python train.py --n_experts=32 --routed_scale=1.0 --dataset="wikipedia_en"
Below are experts of layer 4 (counted from 0) of a mixture-of-experts language model. Rows are named router (the router's row for the expert), gate (a neuron's input weights, with its number), up (a neuron's input weights, with its number), down (a neuron's output weights, with its number) and show model dimensions 0-191. Each number is 128 + 24 x the weight over its row's rms, rounded and kept within 0 to 255. Numbers have three digits each.
After each expert's rows: "comes after" lists some tokens at least twice as common just before its tokens as in all text. This comes from a sample of Wikipedia text that the model never trained on. Tokens count by the router's weight.

# expert 28
router:133127135112144108121106110126094158138149152182142089122107155133153131136141147130127142093133094149111131120129141100109098141148150132119156139120117133139103130157116147118140110147122098087088136117129149117146152118139148117107121147144103099141124115117135090093172137110093094093165127094143074071124111137120112159166146085159165129109125127133114162135115171164108134123095131124105127166143133123116119149097132112142146164143119148137109117106107108135121093058128173100099151132100119157125151167212094167153129124140086129101137137083126113152088132101135198113
gate1:154118118162120147103118140133176123122114138133132140106110192167141141131179115136122158093090108151110122125157186167103170167136110112152102065119136117110100140146139159134179104120141122098167140105112090116131128116088134122112151133112171145139111143136136116148131126153143129116136127112123102137129127116126097148119138116139162103094174103120179164139135104130119150172129159130160111123094133117136092175109110114134102091146124121183065167126139150125136149119130112120126111091143172098117099136131128176136149114169119052148119144120124107128110131110140151144
up1:145136146163094140106111187129148144166093108129129151158115114114118122121133104144148117104109100160126060143135124150139148128072133146165124135138146137095149116112150125154154094120094148137142112134117112140131150147059137127121124159142167120126117119114155102131160136122152115087128106087111128148156103174121112087123116129163147095101116098067155117139133105112144110181122107112134115146104141133137089092125123154155094111143138168155136112065136131131141163154100119128101109167161181106085103128130106108133116146142098085087143092110143111155120152154121121103
down1:106096123193084137155117109129082104123111130175113100153154148137130154138132115119078100120158146137132167084104112100154119137153145148133148147148139141137146196161078148118149132160152139123102105141107093159127131112118122128122176164111136125125115118149102093110126087118096120145151118124140123071125150073102135166131150108109089134117131103159122135155173125161109123110131145184142126158101109078159168115130128118133125150115100137089126103139125111142114156131149118132151113145103111127127112154107104095089106185112157108104154123100124146121128090120165142152
comes after: "\n", ")", " Genus", " Born", " name", " Year"

# expert 31
router:152091148121147150143133158126117101118117128165129112121136120138152107083139127110113130116116130117156165140138132128066164150109164125125149132130076151108166117156131133126170097080128132126139112131126105108096160099123073063085154160094086104144135112136130109117102144137108122103166139132121143128097130097121126124119156169122110109103093168135152138097086150114151161136150112146079142120172121096115136148145122151169148110151106099097120125103130118162116102158145109170142122131097105164141149110100179092158130139174124140124095148172132148105148176110155140143
gate1:110129084142119100152121108173160162155156142099105101148130127135135121146112127086103109083140113129125136130116068123086135157098138125121123111124109164108135112108120093161134122135121124114131121162130107144119179125098129132097114158124105168115149125122138152154136115149127154091147101114123172121121099107079118121125103125121139111130097160147121153148104108124116128128109140116143160075142094169122105087130141151131130170144167084151172109139162105140089174138166170126144163098145129143175149133162123105143145135119140162128122147180084127121145139206121154089
up1:122118116123095109142126101164138134143130137109107116143133164143128137160134096099106117108112112122120115133124110114102137138119149117115134112108113148066145092142101094164157115122119115124150115149116104128137192122124116088095126149144111143114165141086135165135115151144119143075171076122134168158120122103068102130112098125112132123124075160150108146141108110145118118091121140136128164065141095135110105058120153122142144175156142095186163105132118101147111137152152186138095163125108115124176134124156119115124160140113139156144129153161084126138140154167115134117
down1:136144141116136112113111128091130081092075136156154105079154099123099093133153174147152174132109117101117127153100165127145092095151087117119113141109117109120139117109153157109159129119109118107118115164158128086107123100125114088107129151149118130120113162159107103075081126129115143100119143141154147126111138119130151134110155138163128119147152159114127131118123166116176117126128115134093081132142143069151101109140144118132123095099099158112084158126107122159173108112127132179104116170120129113131117129111070147142156112119135118065127132094107167121107127100124076142
comes after: " |", "\n", ".", ")", "==", " ="

# expert 10
router:116143133145125087155181140135179111114111129117109137151146140133128097147167124081174153167150121099142137090127116100151085165064141116078151109146118120108103117120121133088117152142164122151106154133148136104136140137134102138101171140133107114144085112160152131132170149149149148116141137130108121150109141121105093165140149159155094150096134118089169174103074097142124128082146083114124124107113104160169141126137166141146150163158119086121119111124136123120149165149147102100122147139181091133125090124114150140126151124086145129110167103147102119140121135149128121149
gate1:155103106103114142155122141136128163140104129135130125141147140072118158113119089159111156140170150123142166156104115157118100141155123161091130123124140149100150101090131126112133136181176116128114126087126129137147121119132105106157076185085082120090163121132126135127124130169174152128161144113142117087129126108132133128170089121129124144152092124135109128114150168110115087117121160133124106099099095110152134155064096170138129162142123111126145111165154110161149141132093151138101085117104113095103107135169126136138165107144129163116177157126124112091087101116112147123
up1:094151142148115130156110118107123106110154113138141116166158116114167106173146150099107098160133083124131127114117106106110135163107131107137098108140093127117139136140105148101125095098134128133147141124132106124165112117133150152121144093139203143139118120105136123169115136139071114128122161155109162145157140133119115094129100110132129090118121156131098147132109190171118160136070178146073151135149109138118126089125110103098137158130112118157115079138107125055151131118135138148160133148171152132142118122137159135134108153121120068100084139138114127144166150105135094175
down1:119108140108157101144180095134167120152132106189112107163117160095128115137166125100129132165102136138120117104133122135124112159172153136113125177142053118169116168138106084143124145121141133147091138115109144125140146128144127106135151139141139156161160172143108114110111116137136100094077143165092127098158140149126110133135153125118130127120132147089122123137151130134114124114125121115106105121113133115117145152170167151126117096126114166111144143127160171145190110156146126123112120095162163094136188177121101189095150090163145093126136101159132121108131152125133112144
comes after: "3", "1", "6", "4", "5", "2"

# expert 12
router:155111107171132138091138082122132156124118114147150158132101134125100095159099133111112136157137158143136097120117106132121140133180120145121139169130153121131110111137116119096125135116091146141147137145098145095092162141128171165140154182149130097113110144090164128110150103128130186064137167144142135122126101101107148100132112162124168159075103146128160117124148115114149142136127135133141104094125085148114140124109143113170147064102107150089117108118133076125152145136150124095106140145155120125118164141087124150136163129078169126101095110170114111140173112106139115101
gate1:159169152141104090124120184126140122161149131208113144125119131108099088092119127087123111138091132144114128141134167168115168114128145146123157128128080096109136069125090109169133123133139093118099148137105136101156119144143118127151124172118138096130153147126144132137106125164148139127138131130124129126130159124153119083128118163125105151140172144125103138121132123161149148150155158114090130132114116135138133125117148115110090171163117174127140172157074160105122107100114085114138137138115149104105123132105109137100156178132101114079121135189158161142181124142152124148
up1:117158143152130156109157175113148111142143123163113124118159125110072124109132126145180125138080122136095138112138121169133111130092084123132139128137113140129098101142134110147114147109094115126138145138079116123121154132151123143136120125123100129135133105064141127111137102110177126135190125107069141119141169109108121152088137142102098153149155142116109127169163109175183147096135086152085094150082102147151129129158167109158100142145103139123137124116091146092149083108094130130136135129083154131119097147117099149127152135153134131109096125155159179100146115155155116136
down1:108157155141109087121145129129135118142107121149153177110125118105091095064103119161127139115143110118115090120122150118125135123128124096145119137114102141114130145110142137128110127101101085157124121099155118121102124113098092124094135149134127100125107189123144152135122120105161112094150157144149103085169134158127120092101135142105136142135146131187119070107144158162137152113079119136078129119109166170133123145139113121173089106118095164146150106135140096090106146111116131152162158145135121156133085151117173167149116118164119112138111083119093133092179153157100155107
comes after: "3", "s", "4", "6", "7", "0"

# expert 4
router:102105156148133078149146152150139103152124155100113141171148106117107107143129135177158114086100119096144162133130072127094116135107087152081119134099125107138115116151150157114130148120147080170131135123100125120124141138133163139105146119113102140120129118141117146156140148122133139098168124119161096112105093157146167128092165096130124117151124108133138103171181148106147159155123116110119123142120068127114076104132104169091124120169154122130159141136130140107091127091107127127113118072098155135115116105101114113117070135164151135137135159101105126104123065112157154111
gate0:120103128139161142156143107108084082135129105120162178092117130126132154145078135103125085128155122095112157150144127116141116136178138107124103156103112157115153107164094140174136144142184066133120096108097097125152122151152150105170166126111093131161142170102100135118115147156138142117157104131192163141106122120111151136106149123144137115149139126158104140091170094143136103124133132129139094159114111133097143146126143168123133142175085162129099117097148114109108149111093115133119101107114111129092100142083083138115156130157107130145112116108091093119126101131117123149
up0:126129148137129155160152151109127107076112126098111107126114105130165106118131124116168106146154149128134195150118155146157115151160119115140116096168099113126145086124142147153129112133116133120108121115102069153149127088162159125136116134094111149095174144110073139105093166128165125126110135151116143143134073145123139140139164156094096136141126103133104106116085099182132129137159160111088113091111146099093134128087157120115127110151110123125113137067091137159120151110127121114120129120125172165088125149130113113178117147163109112152076120102129103123137098144162148142
down0:103132099111132144188144139130127161095133124089102104109141154162107102156115150149154138077156127108135139138129094120149123120125121079134143139086111136157104169162163132135100161159156126149158125134112133148131118142142112130131147107116135128142139110107098111137137125120105150100117112132204108161150126157154107176136148129144102101161136116120141078107163136104161125139081128154122121094118125178093113115157134159120087137150069110113156166153129114121137146108139126123148143052149160134122102113118150166086172088151127143168138142086124152111111154111137130133
comes after: "-", ",", ":", " of", " the", " and"

# expert 18
router:135106115140126149113117147124115137092075139105127160114100161145112114149121128124161139128194181138124163178108136119132119150155146180141084127085141143131146137160127098114121125136116140135137149149167128122169115182130147132114138101093121114128141108128146138107114127140135122184162090133142136115158112149182148107139121107110159152129105128132166118144109108119128150123145165123130126175173148143129136107142130158160157149126118107131113147111126160130141174118115139130105142145055142116223083117125145166116150123112134112136137134148117147147159103083152169095
gate0:127144111124174122105124135171124160139088160112107120104114098204135148108115111138121140097145138085115107112095142115117117109125104131114098113146126109103092109137127112147177111105139137082160141146144151122090119126094146148106084110122136132129144104094135127127147121165124139106139119099078161148113098164126161148087165167125089090100105147100149152119153112128123087109091119129103143136146102108104065090095138112115117108126128148190100160162125143119116137162083139111134135145116158123107099135118151148174091089121136095084115130122101124108097131106134124149
up0:147137165154215104144126150057168157119102123151098095102114089142151116136124142137099145109160166109167099062125119146124130134157112143124143091138077137137097129118192106122128135142108097086134126152161145111148106090129150148128126130132122157136139120150128116119101125128131167124064150127155150128149112127139160135132174102121157073129122111116163168110146133103147135154107138132144147114121118114146177153105140138124151165153120150139127159125109134089148120169140117114149104141136108105148137123132083134115139088161136086131151120126130127163134100150093111137
down0:121156122087115080127131112125108127115138139092122132119159142122116102101121080136137134117122142123112147132112144111131097139104118134114154144184157144101155143154114120117106104137115128152155201133087079116153109122183123134156162145107172121128114150142135157142133127115120105100139133129062134154148142126128126129148139125143130165160104117150118123131143107114139145094178121144158117097134155147137080130119181100144162129130144143154159112106150131158133123096077175143134136161120147125125120157078155128117122142047129119139104135177131149112161164084182166121
comes after: " |", "|", ":", ",", ";", " the"

# expert 26
router:130152109125133115124098117162099141113123125105133103096189112120180110142111158111107087114151143095138145121095152191103101150125101107096121187149146123130098127170140122134145113134129122150096149156140113080130135138144152161116094129127122070164100122099123100132123156122117118169100124071131106125120132153113093082103153132160135121131102148097165164184127116127107123081107123111141139137116148153118101148098117124137125167097158113121134128132111088129130098116129129143107139118130097133111158115121120115125124135118139139137042150121125153090096108173122082091
gate1:099137124102116112131133134171142141121121085123128109112104145149072049137089161102153145133113074133136141127060125118123148161125152143090164134122135145162160150121069097142164108140138124123087119140142128144128128120116124099091146127140103099093106108158112168114114131138127104159176052149135126152142138142085122126151153133115167159162127119158112165131174113175123161113099090150153111131129134141110120141096123140091097124123116155118131101141143127132128116129152137076114112126105104134164126108123165153114117132059127110115099128129132106099137121132126113112
up1:107176138121160090141180134117161125098137146091138121156117095157119104122100107113129123103110135124147147125101137051074169167123134110097129088143144197128140182084083122096115109113101122117127168119112120112087143117113132114120175118131151098115129107134137144123151136173167113139152099175132107137124105144072152131132109121086161126110083111167134151099143125119131163104152138139161122129141117122135153145090126108172113132132109100142156106145135128112130111100133174108138090117147146106113098125142118160124166178125113141135147117149144110116138129105147115137
down1:127144144134136175115168136135096158150144151137092092117145187115164113163155122115170149160114070107138123132118131135125104092115118127095180089090126099132113149099120139121155180093146100138138122150126187116174107130122134153138093141125140076139165125153168159141127158103083143146109168137132138117134118080109121101117137137153085152127149149165131138157106149146115077117137123121151148106097160135138142132130136168070119169133125130162132140117104148113122171114110101105109152145109112098141113144142134138100123142148099120189114101126129126157092120128118139137
comes after: "\n", "\"", " m", " /", ")", "}"

# expert 27
router:132161098116161110126108129184120160150125121136119115128137109131087104127133141118144114133102124115142158130109095105136140120087107181094100192102094108152131123183120143152167127101108099160134121157108137106151130103129117137129138088168116109129139135101110138169141155141083128163116155124154115150085111124148168126138117115152144148135117095131149126126112081084152093148133091123133110104067133114135147131124116135155118150133182136178186127088144128097132113086143130175110135137123092139155092123162081135089120131138127153141172100141128096110144147099140153142
gate0:112159097132175144127095138132106123119139171157169114132172111085135107136142098157159113108062131122123138131124122116082094113129095079143166157154122109144153106108090107134106134127098094163081112131108137116129113173126104154149131109090133134120142141115142137116147144154100136118144145095111101108128132119135135113125117162112107093128122106171140127118119114167135132113162120123136125175119119145151055170085118148079147139127113142096105113122196133141142163128091104150141135137154140144092137099143139130106163127112164126137108124073140133115117164071118143161
up0:111121119184133157102131143096135177100145112149117134141181125188093129129112107118133126094137076168135139120140186139143131108130152125155136114135128136173125138126117131141084096076146145166154103125126125104132091128120135104118199094142109103062137105120161127100147118115142157141139142110080122159113137125131084088116118126179121114153137143139149130113140113152163136153126164169129115113125128102141111138097130125155140136138137110155110116134172128078156133112095158122117158146162166139145081177142107145128106129148139116135118149126083122161089128133166113129
down0:124092126140110129116107145119125174184100182096119131137129142166117116124125092112114101129163089149148108159089125104131086110140076109116170108119098112172122161131108107057128133125142140120113115118118129126103131126122123150093112130126092123097099142145135110113137109123095148152104144088164145102125160130133103166073122167126090149175114142132095129138092102110121130110118111134138155121108122148120119147140167124113118122160140095120124158114149099111144129182121080142117123081133140119126113083130122145167182121164115116091146124121153139129115079126137198138
comes after: " ", " de", " re", " (", " un", " con"